{"n_layer": 12, "d_model": 160, "n_experts": 40, "experts_per_token": 3, "d_expert": 96, "d_shared_expert": 0, "activation": "swiglu", "moe_layers": [0, 1, 2, 3, 4, 5, 6, 7, 8, 9, 10, 11], "router_score": "sigmoid", "normalize_top_k": true, "routed_scale": 1.73, "balance_loss": 0.00208, "balance_bias": false, "init_std_router": 0.017, "lr_router": 0.00113, "vocab_size": 1279, "norm": "rmsnorm", "norm_eps": 1e-05, "tie_embeddings": true, "optimizer": "soap_variant", "lr": 0.00673, "beta1": 0.95, "beta2": 0.95, "grad_clip": 2.0, "batch_tokens": 32768, "seq_len": 2048, "train_tokens": 263700000, "steps": 8048, "dataset": "wikipedia_en"}
Below are experts of layer 9 (counted from 0) of a mixture-of-experts language model. Rows are named router (the router's row for the expert), gate (a neuron's input weights, with its number), up (a neuron's input weights, with its number), down (a neuron's output weights, with its number) and show model dimensions 0-159. Each number is 128 + 32 x the weight over its row's rms, rounded and kept within 0 to 255. Numbers have three digits each.
After each expert's rows: "comes after" lists some tokens at least twice as common just before its tokens as in all text; "gets" lists some tokens that make up at least twice as much of what it gets as of all text. This comes from a sample of Wikipedia text that the model never trained on. Tokens count by the router's weight.

# expert 13
router:169128138125115085092124134149093150111118112121062078121099121115167130100121106144095122098126086153106149156087102127183064161138099123124134170163186090173107102176102137124138120092107135121177113228085066154119167084177144142077128101150095166144159151125087135124187056170162151158089083148122092122126154125078163070119097136120089103062074087083162114159115120148113095106115150140123117180166133141099140085124118108119127045149105157129103047106163145097114140107077130
gate0:159104101129072114088079105123072073115135138093167097122143140105122088152067119147118111152096117163071235169154141115151178161124124153143106118102094167093150075124077058184172097142142089136153149145106068121070115112084168086135142134182174144154110092139106132087150135159108103149110114122139096185099201127106132122137091130117129155077078113088113126155083082086091131141121157127115123137146135091109184086164161119163096142144184181104138087111130115060106164158132123
up0:149149098175133138097128097119123162144145185144115165184144086135061133121192083100128149135162186134122087098146101078157113148138103158195072149168111172126103153083151112129126136189154112134099121192143119119099127113127125142051082109150124095135131120110131069085099179173150095130127089152097185122147110164132077067175109102119119163177134110145178089145049113087120123100155182121163127123097141063121163147162114170099107115150137200126078158140158106131175123083095091
down0:123096135145088181120174121167124212134094139139184105152119119116157113123082121091103119153046109089096129126102139159148129133163099124093152166138147185024164191123124093165096128161132112098104186124141100093169125180168151133095116099120113117079079134167075193165137111105135146095079078092164072129141114139131114091163106162182108114186144106170162099140135059122119145091095080130135142123058123129153114155130104184122184136129098100140105088112131137110192142106130107
comes after: " C", " H", " c", " T", " P", " G"
gets: "ro", " con", "un", " In", "ou", "o"

# expert 14
router:111130101075043124182201139124108165102124113053101127128139196108165102152137120145113098136109147146102174155104138126162102120074051152139154147142148104137080092197130204097155157113077120122129141170181106128081146070151094087179146171122131081164081107153075132129138187164124129133151119074138172118116146161155091120132125172169090121095143077130106118145114072156150153069101099057135114129158166145128151142074098129105178108142125107101114155184159162134130107129130120
gate0:182151159099099103105153076128174151166115149132162107136156091078143172118173093143139166174139073131089126136118159180181198145098128105147105125124149123126056143124165106127088084103118166163130115081163116139126150140131134094127182175141166159165101097092137041125137181109101080108177129112097130081199193143134128083174120176149100096125116128183128182141129079119159091134157129130072133123111134096149085195145170090129096158149147138155082095124109108104109123168079066
up0:145168117021152144111132101105138149160144122156137148135167163114147104089173076137145130100161110132080168170082088085158137167112161096105161102110151118127101114153174130133088136115138144148199181154125129163184117138165102144100168148125113112163112118167100162158171108051163101106116165042178124113112161098096112098125180203176188064103127101125100078182106078142146108145125117155141143164176164097161111081124146169121113123130084125128091106134118086126138184076111120
down0:141096087165154127111138158112116142074114154151143100172131127157116173124142120109117151152095090144160122133122109156163148091139109159126124074185184118090083097092121129159191169112126140147085141091136172121086137134101133163141078124173153133189066155125108058112064142073200179123177147048083119144205090106164184116105168118168133127067161146156192194149146090118105152122109135145104124119142159112132174118103116168119076164112120149127170150163083101169140125125178111
comes after: "\n", " of", ".\n\n", " in", ".", ")\n"
gets: " the", ".\n\n", " The", ".", "-", "\n\n"

# expert 7
router:120142120080112120112122112117140140132130140156082096118087185114095156122134150094130074138162119114122116130131194119161076143086098061119133196099137094129097144134119099164075165104080135168141094120133128121137183093145134147113115255149128149201103151110067110093136098145035158155115087153080112103112117188138155119175095171136071111134141135118122107153110093149160145109108136104143131155171120108123169189127120117148135132136090120108137141147165231194164181087123149
gate0:165113137091122087073151120109089105128130100109129147077120099149196125068083106084167192157106082140136055107171093086102076108142109112103127112121146141121074075100143182165111044144126111109096147096196140129144102130156098171160115133102137121165153152138123083149129081113110163174136119138016093147103129158157111133153083184175098110139090187088103123130120126145138198157134124096136165097113101121113110150119083124112090192132121117126119111121145111197112148090101181
up0:139093161151144145208095096167091128170124129102141110095154142133137080185076108119172142107097124170076151125108091142105126093180068174164124118112145133127187099131153136165101084164089193109128137144143185177108153131068093190107177148123191103063158107102141152179132114079154103140098155130157153148079154126124118121135123104158132130101125131150162128115211196131136182150106118095167151096120153158117085068137116186091122107165094102170199114117140110158139102129159170
down0:142090117189157176108149101108078160023149140129140090135099108093124162121158143088143102133046097121172092110187087144121105164141100094146163107140133135109116095108120172220123081105128102161102110124122097217185090156137110200115094141125101137109153115164085133136171082152124099190166176136117182190097132103160125129091124124087116171114121147105118139150150126179195176112128112157115138145119156143136134087159157085140115129180133129143085133119090134104182103111087159
comes after: " B", " b", " L", " l", " s", " S"
gets: " h", " H", "h", " K", " Ch", "u"

# expert 17
router:181109117106098126122137141113112177154181094106126085104107132141124104158170110125064084097150048087151150129059128117118111052127104122138092141086097091127107126081128164147131087102069121102107125122093123124168171115109114110122135114085156115140098107147112152099121103156061147156020097150059088183119207132092107153086135128093033089125141123129119129112101100118089126117112075099112105157138096125137199130073093133187162103134124113097094085133150131113127126161071147
gate0:128115158156215199174203152087157097114158148095095128125129120157114124130138106066150105093155114118069155213116125173091129109110115115172147080052081162108092109105077150154162110135121122117129109140168179083133143108119200114109060067136122136106161128120086145107102092122154154165144143100106144118090115172117175141121119118144186153123110133168083138153185063179089147150118137156102092143155090132109150089153135126161126157127136121060073155112123090072124140117173096
up0:199114155132106141123132085117137142173117132121118134154073146144121134115089097145156138136068115132135166166104069172163174117123142144070137194090117091182157137149137142143101175160179117103122128142118060087197121140139162115082065117122149128118169070170162178201110076110155155095121081133196139150090136081113096076100087125111095195110113100112076138144196153113120093197172106108144085122127070134143145158124156106112144113075097089117149157116104091148102126153127159
down0:082146099141104126173135157134136111175136124166108119101199201107091153108119151094157109103078102114067134153100097038102163175062109102143113163154120126077112127147053124163093183147169091161100135171129112129121119197116122099150133121151071155119147163066139127132115083110128145174090109185122128125147147106150138145177140150140148142065148154181160146163133117161146113106113156095157183077107148169139161127118094160098104078168144092105097118110199140041126145084142128
comes after: ",", "ed", "s", "ing", "es", "ation"
gets: " in", " of", " and", " to", " for", " was"

# expert 2
router:110097125113110092198147197102144156097097119091135109202071165110108111182167123131078079121115062094153100134081192151154147102136075154104056115132144090175160105107135131154159127129125148123142124136125111096129163101113126097122071107147101123137173156114135153090133114123155146185111097131127133176148142123130070068073099121081101128143085055172106140174132110076079078132068063126166096119120120105145131160077140091141145160117081138102131136127181148135175124097054156
gate0:175113089103071133151142157091137100077103168141118103135030121093180095085142153126118072117146063179119097198159129162152175079101114171134101172167133125140154135091082185131117094143135157134144136134162132099103135167074102138155097126111171114146122152138121090131094133153159130149110095139142078159138164144115101147090053072141086126089066179145102182156156141089076141136109120136094159136105181099149154154168095068162124137120156114189111082085162138131158121070158131
up0:124127070143120086152156157166160144145147187147168132126197210153078091157132088109084161133184090124074126107155129062149117108159142120079154147116089127203132129120093102186117124128070135132153082080110130179117131146145111085107144097182194107122120103132160145141117135124086138196117099114145099084080091099108147166108075155187167112178085146145136102196114145101134134127167130147132093096101119089159102143158153110114085087122157118093167127130084104127142097200124185
down0:196140101136130131142158109152152119145129170137124186155131110056120125110127086137099125092111089117110117116137101197187099141116124125148120027124115111147141158157112078145166150100081147091085058188153140121120131138095165123163164156123093167113076145101144185118127095109090147142135172138090124053138157122191154108163215128152109099164077143092119163095119136122069161134107102085121160116152112156147054156177131080164170157136118163126073145167134105115095094099183122
comes after: " |", "|", ";", ",", " was", ":"
gets: " ", "–", " l", " n", " km", " loc"

# expert 31
router:077116052089133083183118134117102142136139117140132085121127097071147045146162136108083138116177094099100099108128137126140104106052139162114166098105162108138066075083184137133157138125115145109172108137070126181129160104150122107149139153155122087108066099108107131099166145161065134147155087075109097143187169112161158120063149157183125107108154076102117090100077077148134043133092072184150095116160164138133152123146112132106184099167146155130128105171135150115135142093137118
gate0:171108104159117141130085104109089164094085087154159146134178197134168056136076118086086101147164137179167167178153177138121099094185160139093134128171176201132185135114116096148100144128109121089144118127146178119126112136139131123085094143157109155115118107113102089086145131066078190162126082092135095181150141137107104162077115132087148095158171106171121113117140126176141133134169112166126067130119108100147192148101127114140090091056201131143130067185128121159099110093129116
up0:156058126114139076172089167106104149149097086118109139079090095098114147134136138143158168161104122166109169113139122046110159105096183097160111123112107169192154090142171134164155133108146169120173137074109072155129136125143064131094146135139172087098077106125086141170102219104150113148116183113119156147149124107160118121087161131112149077160064112065159107127092147189119082118103188146155117143161159167136132123160056139159150104179115178091178130129081154144137127129090143
down0:192163148122130129118149067052116109115111151108165080160184137131115088134146132094084127140078110158138111139151088095109115145149209106169057172146062159168143134160130171114109136138140108124174149196200060131127092132176135165103128168143162161110098139101095144125154115146107164185130086128121094099127076157181134099175103161121091107151140150135132159175129096142139118220188143119072131153082052121101128181160114145126134139167112122139139107140134166083131115114082120
comes after: " |\n", "\n", "0", ")", "3", "4"
gets: " |", "|", ".", ";", "-", ":"

# expert 34
router:152061079142111111161063133125146105115176157131104137134111085115123082149182152162097159135166102097147097198114104097182115117179122175116139072110149122119064171089165086162150133166104136090110133167212086158052171093158123104111094146133145069175131188099083150130157127128161184155157176138112096081143159080107151121096111165101114116106095115137123122152119097140161136144168085119119102181144134112192142146089083130133102173137101101169062139139097139176167110135135156
gate0:116154102137125059099116153161169128098201162064093089141091123091124082115219104096074134061154173120099099091106073116139148182103197140145101116103141096076089162114139148126118128144161128094162161096166166159078145133080128098078157156159105152147104127102129147139122202161111120146198144123100079137108114130114195148140118175117181141202155134135099162148143096145126095106159156128141152120105143135167154092186079116109122120134085143149085175141097142095109143136183112
up0:062127166162122126107127134143136135208064174107091057176102080114147119114105179102153135063130041107095171121136168137105134127127126128059100116106115089116114153121144153111131130111194102141106160177145084152155109145116106158110100106128127139150195137140135122063101115102091105110128157160187117126098114124162085114129101135151151155143168150133103143109085194159151124148099131196207112111130184084145111099144101147121219170137139120021136114113125128102130144162116129
down0:110121182136150113150098183141197150140124111110146097178131119126129052113086123101165108090146102133175180168120124103119174125111183154125154093112126117122154119149149106199089166228099125121122127091141099077117124109143141156096139130150149119082132130132079089146156155098099145148151150154124099077091160155148062094167125079149126096078118178163161135148150142145082095116085155067049166093144176120110128121135108145171130141111070165087046168107167118089086133141079157
comes after: ".", " re", ".\n\n", "-", " (", "′"
gets: "a", "f", "1", "w", " J", "if"

# expert 0
router:156050122121126121175120126136179181061119131153090102132134143122130136173149083144095069146128158160125115118139120185142124101091124121135074185154152136198106153139153158117106097126136110117126148087129126096112162090127132171059094092183118078215067103087139126146109126158142171132123160106079131182124164121113137169138089156106140086158058092068133113115143128103170087122127150095103090132096163096142160178082087116134146193117085128153055090135144118120181125165064156
gate0:117124160107106142191168089113144166095101137098158140155150113081196145180080175132097116195164142177138123172114114142167131182104076143127157165143178123156130128164141110111129100164068122113133131115093118180151094120137158139072146106138141149162078119130124169174096131120166110097096148104178130138174166138125112140094146165132155088187141123114115147069074172053174123088148168168149158171092120099127194094086080127148105056099123104127071122096132139132138082118209146
up0:171162083115144121112089094152135079126151143085164136095120121136116120080149166135207150125108104150127123109075067172105176100128105027147101160114179131130175079028097094119132104198107113114151080147125126113168083191147110073123149150111137113118139119137110131046116123133074063135154113105119082098112124118111185043127144136137188199090165132188104122114104117165112145127158157135094114116103085135163130163126096137104120122106118108071143133102151114121153165136122131
down0:200144150192120154126113105136101140144137151151147143175141064139116089191055149155080106122159087175115095152141163135158084084138142128154135109126082140101050120133128113076090091130145094124175111094137090161160151128148092110100080120078171124117128103142125163128105240098156116184107147132164116144099115158160177108140176145171119069081181132126212126097188127097079125095169129147180139080093135139160123121088098141156154150131117164122120147146194146156140128125115119
comes after: " ", "-", " (", " as", " was", " Count"
gets: "\n", ")\n", " |\n", "2", "3", "4"

# expert 26
router:119128095090128064127166177150173197074158147130116099175129084075150103191162129109088108105129083139123111124125148153160120082132127110086085157062154134141116126102094137183141207130048093105124084139132057172075107121113117150068117142129126119190135157149125197145155185161159164147131124125082110157159163117134136084145074169116086106170117098133080139111156144096102124146110147095123053166132149123106127120111082152120152121121128130146104088107128226128127144120070128
gate0:152119061142080072200108121195122147122092104173096116113142136089142146089150097136095148130123083205137121122106166118136149103074072059087121111101123134111129149131112130074166129124162163075086088121129082124071109129094132142152139141093148111122111106124090148102134129129111112176127147130168123116101119137136150123085086146102117111139209151119136155077128175164100102207056113216128131146096145123162131135100104103212173152164138098073130134101132202138180137085101110
up0:145114162068156104160181169130146163134142148103112170103126059135135119065102134142111145122130088105089159085145117084066204133138141132125165125205113194116138102082147152120123178172099102133072078104148140122111127124127128102168156133143196144125150081117179104154119203084080103065193094081102094107115098148097123179156169089097183137131089104135115047134157172146128106146066128151118128123127099161166151156131094127129156114112160149109094059176131145119123149131115134
down0:087108139143116117115143146141148168107203146107139159062102113151132138138149189196090118108143125149151166116143158150113190094154155122122132195100083118112107118177107120196124157137098170113145100171128146101074078129128149118161171181152117160093177130150187205134131159149151108119114106139132099148158112127094099133152103149071092111172110086102105101070117044102074164093104162129083097165104103079123156150121137102137136112059132084059154191124119198092136121147146126
comes after: " ", "1", "2", "0", "9", "–"
gets: "1", "2", "0", "9", " ", "3"

# expert 39
router:116070089147110081134163132057149168093188127072138111153114082140108118146154151109110127123069140144115097170105116115134123103142111111100138084087151103148168146152201111150149100100120103133087099151142089135158127116216093094114058166136179114171069141076140168158217137126121127176102128065115126168157149139088123101124125172101144126185071112064111107182172097160104172084128137113096089169132123083208145126148097116109154098126117130111186116147103176139152123125117130
gate0:181120122152067098077107082119114162113104161056134119124132137118160124084134064127166087074103153132093132146139101079166142158134078128128123121152189132149136071160032119136114146107155087102155154103104162077175159116132156124136092185150172117132134154110099122166184064073081134132107124114128127113135161168117147155146106177121177140148130068127163081061158143141109106096138159153163103177126152151128097126129105054163105133164126110112129114179130152151102210148205124
up0:137127132112137110169165071115127124118064151123139167077101104096106152119160130175112158183165115094151148196166148219167125118086129180147085133152107098125132168166174117142168138141148192100139130101166165138150130145119183097143153064148127105124125124118086107146127123146117087147123144140172145099121134109150147102095103141109161194129111177041090121125161126185124151122096164086125122133224182073115216131151125123158155083155164121060141135140144087110135143090119188
down0:041062089125118164083137204091103148166154096165112157093096151163175085168077159110123196113142132170139095130108150187113145108108165206098125149129105141096203088103113151145115154116189113098089160092122100081149169111144166120113193114081114116130167118150112100076104187175173128147110097117134149083117101157079162111101126158138128143139117128150146111092137146116134104150083132109155205123130143061097111130123148123125140137136148134168151187109153084174143188148104108
comes after: " |", " (", ",", "|", "-", " the"
gets: " E", " M", " F", " O", " e", " C"

# expert 12
router:116074069154109101156108172051114145100123125044119089164115136094176124212158154112110194124080135109134108125067148111132113108111141121128123153110182100156136122187161115150098138166148098113139147088130086123129160126132133081085093204149118074135161100109090174066168096142112090120108168105105105113140136048083111149161129139133086118152104114053111111123141123150111166091096159086158140105161177103184117154134135097109169106139142144165135130185143075186179148153102139
gate0:160084152057093115103125143110082072147118118174124133027144128158102103109128124170098120137110115173090174115092152100070135145056146128160153154107136144136121082139099139102068113192093119128163101145140122113115098122111133131119108173156188162113068096123142098144134204117154118123112142139113094137116125087115059121177150129102163111153151033131150142197128128156097139145091095124143115097133117152217137181039122114124128134122151146159167104196143157125097145171147160
up0:201107185131085114147066124128124078147138079079160109086121148180119146145172146114135120156146111106110114123094126055107136118123108138198136115108158172146154117149133136138122111095145139139097107132080177107098153118081084103074174108138143093149141150124092188155181147184122126133138112108096113158099105127116181099135104125147192115229160077166133083144104117126162138050166107148139103128162143073180073134148192151147142105156133077102075124102161118137167160094170185
down0:122170121152140132139104127101100136119130153091148121135109123126149160188163105095180176086131174116109135116140168068163087170197109176125074106139134140158053153221148126109151173137096133152193062145176157176182139118184168158139116191111154127082111141147069104127098087080110172114169171082113175064115126172102110098101063091132113150109172146147122090126164175136083062147114086159140161130134106151104100115130119113132124142076116102130144098169122145151130154111099120
comes after: " the", " |", "-", " a", " and", "|"
gets: " s", " S", " T", " f", " t", " F"

# expert 33
router:117134098092105139119158109098134144153213168163112103158138125113143092128114127111123093118159051110156098174137186179179063105138151122136107195183161110147096137110132136172117137153101140092161087166115153170162152156172144101085092185086105142190083141115112202124128132151105132150148107097117149150162137160106099136179152087143089109155088112105084107138164072088110161150166096079116070126112191167151141123129120155132164098115092153182109091110112170101161163216108163
gate0:134139064115163142172109136122122145150095158114125093070137147148097142140186084104160126158155122191161091119142169102172090090092118173154151134169123135134117114146170139145169104103150111127080186114160043094159074166110191184143159114153111092133110101082159137175116157099119187155101080186149095148101111112147186152133132165116171117161151164095144137172149170175137178093154123136114132120241172153119105168109126112118106119141137118095139126135118129175120061079116188
up0:164160145067134118109139146074112090152131073135124155122129155122131140126116140120127147156117128181130141114079127110150180067168091146168107138088152125108136146133081144175082164144176114124135096146213176158138087074186099106098082144138079180148125112112155141114077136152131136176102173183078181146082077147134126088182128061130144164134111128175147171099087123157057093138122063107111088171114159115190094101129177116157095164125110045095107122127131101126143143082115118
down0:170066178152134153082183157150150187129108107211144121153128142177124106122151132096148150158232101088211090177106145091117142129148132120151131089110127101140137077122105083156104122126110174108114151120116131115066123099146068149130133109134102121113151113115094101152134154126108101141109096133101153080097128134124079147110141118145176105152121124122138162171089106154147116107168178072144149067102083163146140080191138100161231077136084142111147127102121091151097164155189073
comes after: " ", "2", "1", ".", "3", "0"
gets: " a", "0", " A", "5", "2", "6"

# expert 16
router:105097079087109157127112172120192123135137094085108106149095122161128130124124125144081086123091132081150197203117167036139105118124107084096100186129130056149106122110124142136123190096144150095109125182156115128130157093136137087096119115131117123089117108106083152063138100155107166158132097144105105087218144057172093128127139176109143123160110115081090139128084141114066066156107108145180087147118152090166156146085149161161165121116128076124132070154141164104163106159084127
gate0:102181094162130169164118212174136152120139096154136147064163129149152121124150103173151107143115109156179217178107123111113124139135118168104110086070103135093095169130063106111153167113136121106110127126135098157099142126118173062210085141172155155109147131062113129195138111139093090160112119068139069077097101136184115110130114121152087099104130080103130136090134102103148166149185151069083133106156083097131176139109127130110103136139070148085070144133113139138136161140166184
up0:140031129203098153078085122171103156121121142066136122088100137132095137155094102156135120102125114137120153128145159130081113115120099141087064160113124149148114124136181114178124095117089117153105134116094149115132131125157120134072226134143160061153068136141147166094072117188081070121146120093110161122061144136117124164118139094127166176110123149114104103208065158138184083101140129164110152155082114120120164135154173109157137115095069122129181092155162185108103102118105165
down0:092122118097121148059055086151117198127170145143129143148106160176135088092117110220157087174122154173149137127088099092121189115125151116098142139103046132138144124168105131166139162168140187128140107156105147147142104156132144136168100100176121099091118110115145122136113148131137198144194083152133158123099167133140161134168075132137146158122141094104180120087177102208053117105111108093237136120126113086146121125185106128107131142140152148117119125084101155115076142107110172
comes after: " the", " a", " to", " s", " and", " was"
gets: " p", " c", " l", " b", " st", "p"

# expert 21
router:112075092146085072090103116124156149117115093120147095121124197119134140140175161165118131145157132141100122142145127129138134081073101108127120111098158049172060115137120104109144107109086064099135135126089077153143173112153141156049126147180125124130126056136118116129189172119105144124091122159104089121204190147110154090141149098137073116110103103152049090153058056111116126098103093103134145182079146065125110165139095140127078122106121121141101124090110106129150107210094100
gate43:093157107173108085137162119105136119118138144114103138142099138093109190156140151151087110139133114134216118169153167167130146125079059124110092133072160158170083108144088156144145111093107115158106177059079125121150164150155170079167176102115129109170139114139128107166114101080130150115168152125113099166128144179102132117194105127132139081131086161159124121090127134055136113086129073099094101127122086160119165104102150157202098084136145173091084128236144109139112119136075193
up43:167125130131095103190190098140113122142100110141141114087137147128079119142147162102111144167142125089127101109115119176147154118165147107087196141116151170133118214110198108127147151082094169177197116136178086101121126102117125100255133131130084149090178123141169084112109176160078117130085096176085108123080175145148076168096140142091151128082150086112144115211113127141091126180161125169095133124136114145098104142185129141134114124089092121110157116089148159108135151101096101
down43:123161083129110131129125098082168127072079070136111114172129104082136209117085133064081175202137130134063099141108124090106102205147091110146147130092154109138078112141117118148167124142127130128128066078060133128146071109099154149105123125118120087086153051142149071140217115159145175135137164114119192135115105142097134105137120155124137160117125110152130151077059153116085146122165105097075083137145151134138154118165165127100129142163121085130161088186105159103106138106151178
comes after: ".", "==", ",", "-", " M", " G"
gets: " he", "r", " He", " al", " It", "l"

# expert 37
router:116130112125111129130106133105146143070136146075111118196060160126116069152177101126087121082106141104153152210129108122079089124148134086135101180147188113154095107145140107158125121055120074089108117059103086111091137095120073103080139176142120142148090113103128160049146093164149155165165078131132157099186117120136093123109168106185105150137090112141106062104107124099118139138149114128101132189102124134083184137103122128122131111078152088101132159133150114074226153161099105
gate0:121138146146216168190156097157097107155093167149136153144151173122117146104125044096160144098136125088111122150146128102114109051131146160169142165125155111117133155121096144130080142170103093141141110112076090128144125113100151151114088126108097138172105114117173130061116091120165126069145133124130055167122105117123201130153145131121070158124150139103192135109126122116157095199146107086112208105126175088134155166111133085133082127043091141103100078165054131129158067105111144
up0:108165156121145123151159099123131158096123101105107046154112146181140105127162141136092218126101116175103128129060185161134127069123098110124109128073142140157097129105186116121135146120144104163069103175089140110130096135063108171120179142096170137075117110145121079073090148110054093162151130126102122143076053109112122127116149150087170138141108134093091098126134170090130116131117131098135134221084109160103151124099095218169148135105105131147109138113092085074138104164079156
down0:136119105162070162135114153196084094173112145166150140171125145188123112177093122158153070104110118133143152090177092066169117129118145086135149111203163162142131063132122138162091143158087136104060196122125187141151160137122149125156109059109180160136110141136171145123151094132182141169178123120176126119133166085088175099158139144095116109127134149116078150159087116176116148124103140155172120128132079165135114201081100107132146125160114155122084108097152132203087052123153133
comes after: " the", "-", " a", " (", " and", " of"
gets: " D", " B", " R", " d", "c", " G"

# expert 20
router:075145144159134094148134145094123157100113105102116092153127185105158126125107117176111120105178089079125100197115106149152131169167061141065152106117194083156121056183124166154130144167094123147134112191176119117124161117150077071102119107082087117124121129109113121117129107162097187118093139116109062109174149119121112097072094132088100090168116143092137103152174085135166136104146094072172112082161098093092126095150124111103115164034097116128113105151130143108211099118079106
gate0:093078125137192097111122064108137117102139193120101146184136108134173119167171094168142156134160188125183114137145150062115125177148129173093124176099155153131140091127103123100090129143112116107109153087119134150113148146157124125104081128135143111136124146121136167171090152119148125160098140088108095136103123150145135234111095079150135165141150149058134089112053106082153176069145096100115100159101085079184103106123136065090170129144142145103064053137121132084183092114141176
up0:104150108137121123100132109094085081139079126107108080156125129139144124111063136205120088105094165152150144150164121131174092143171134093120161160099140134071151114108097144142130175179086124149095168146034129126128148196177116115081187157061130114131120159120090065086117112149090125113088086084085119160117075085110115101157149061150089117111141119162116094075157163136129111140132130122054132096150133074139151095178164099145204159134125132051143107105176086139134138106143133
down0:139135105117142143138162125127143123121168124087135124098089147122169143104134167150185118132118169094096122153155065111084183184110129141121110112138168131134112175102124157112130132195123115127119102122106098069225143146111152174158121124151176097091161184106092143104143177126125109006113140105132101076107104112154158085184181082129071129113126142170135075204127177087104078117122060126104143134061097116155152161128123143086142142112108156179177114107110137152161111092148180
comes after: " the", " |", "-", " of", ",", " and"
gets: " L", " P", " M", " N", " V", " v"

# expert 36
router:099113089162127061093171085121136168100149126101081104120055123064108083116170161079114110160114136187109107107099092140166075164135068174118054175108127089112136092131128183173129146092085087134140122180117111147129168116103127133081116150155114111155103101096089087122194098188067194167128136122089104160166152101087104087166129143118113105105070103087127106133125088137151059171103120064135114160127163120119159171114142081146101083136106135089122145123100126157154132090135125
gate0:126151149201107140136113181207114122135152129154145112110089081121125106131124153108067147127097137141141156122107040095164206106082144099110138145159167151106163109085134145117119115129149099089171127160102150107143077154176090122174103106097091151149092145111164201102154098158173176101095132103157088158163162129094150072073201126153083115130104207109159085132124114176176121162117143110111064162153148084142118114154131073093085100110137117142130101173123145110119169172179113
up0:154162187079161170140159111126144137105086131145140133145143170178092042107044118108139161124181105140151141118076121170166131162053113152114134174118172137128077107172109146116141106093123166208124122126125094106073097135155114113106149146126123113126061091116160149155169162148162101183149068176174116116146125140127060141149131160112185142159122128106080142113138132150169161153136146155122120153134097110132130095164113071087150136126113147100195168125108107206211074124115108
down0:138139154115140126151148103131116127136060148151107165165181131104142071188088127153138143082119105078132102117155140151119118164111160118136117059095123139186145135107151189108155164199107161182165099120131134112117122079147157136127159166066186135124150101168104137085169194169129060147162141091169120103170110158121136157130126077141079140091098162160106105066099064073130099148144102150148173167082127082072160142139074174059090091146148145121103094162112177133122167134139126
comes after: " M", " K", " S", " P", " R", " E"
gets: " S", "ar", " Mar", "ur", "er", " Al"

# expert 22
router:089122112090120102198125080131093170105153114141149097108137160089142117158119180088112135153118104118092111162143121104119069113106079111119124114123198117146133073096148179145164131079102116121151071122154097186134107116135117150090134136097131165131118146125116179083085147144097188106121173081103106171190178059099095139079080198088151109091123100095118155136131150141115088091096143087112105110112166114164156118051031141145070186137134103158142141147094146071105167126092123
gate0:148171122208134132099150182205173190103120102144118121087086145100146107095129170180138155141138141074094107114174090109093076098147065126079154126119077112181154107121158142139130122115124102151102084076088170148132159128159143134112132190122103124098139166125150134114140124090106109112141174143086167136059140126112185213105102153134094160139126141129126058145097124099141074110151151080184115134155113096161142159124190128063095101102150156138120077082090127110100055111103117
up0:135146088140103090153102074121092106131104141156111082158123082094170088206112125140146110145180069160179169086121160164102105106098097131090134124158112156137142143183157082108129141086080202151113115084146107123090125087053066094123151133142119159130156135217173086128080179129117209117114108094122118123182171135114101119152145147135079121085107150050152172139137147102081082135153136131120148151120116135126195108114148121118078094100087072124134112135122127181141124079151140
down0:131126122177170152111169111167127135152145109064115110071108152134145133103125149110212090176114160097063157164190139061094182127190168077175126102145100121142122161100171097101139135096185130139122158126136126176163096118151075094115111147091148162134132122119074114101115112152140066135098097132160116144216129160074123178146146130204117152132083110100133186082131124125127139183119046099147123159128178124158140111070164089087111143124096100172117107104140128133127176160138128
comes after: " ", "0", "9", "%", "6", "4"
gets: " |\n", "2", "\n", ":", ";", ")\n"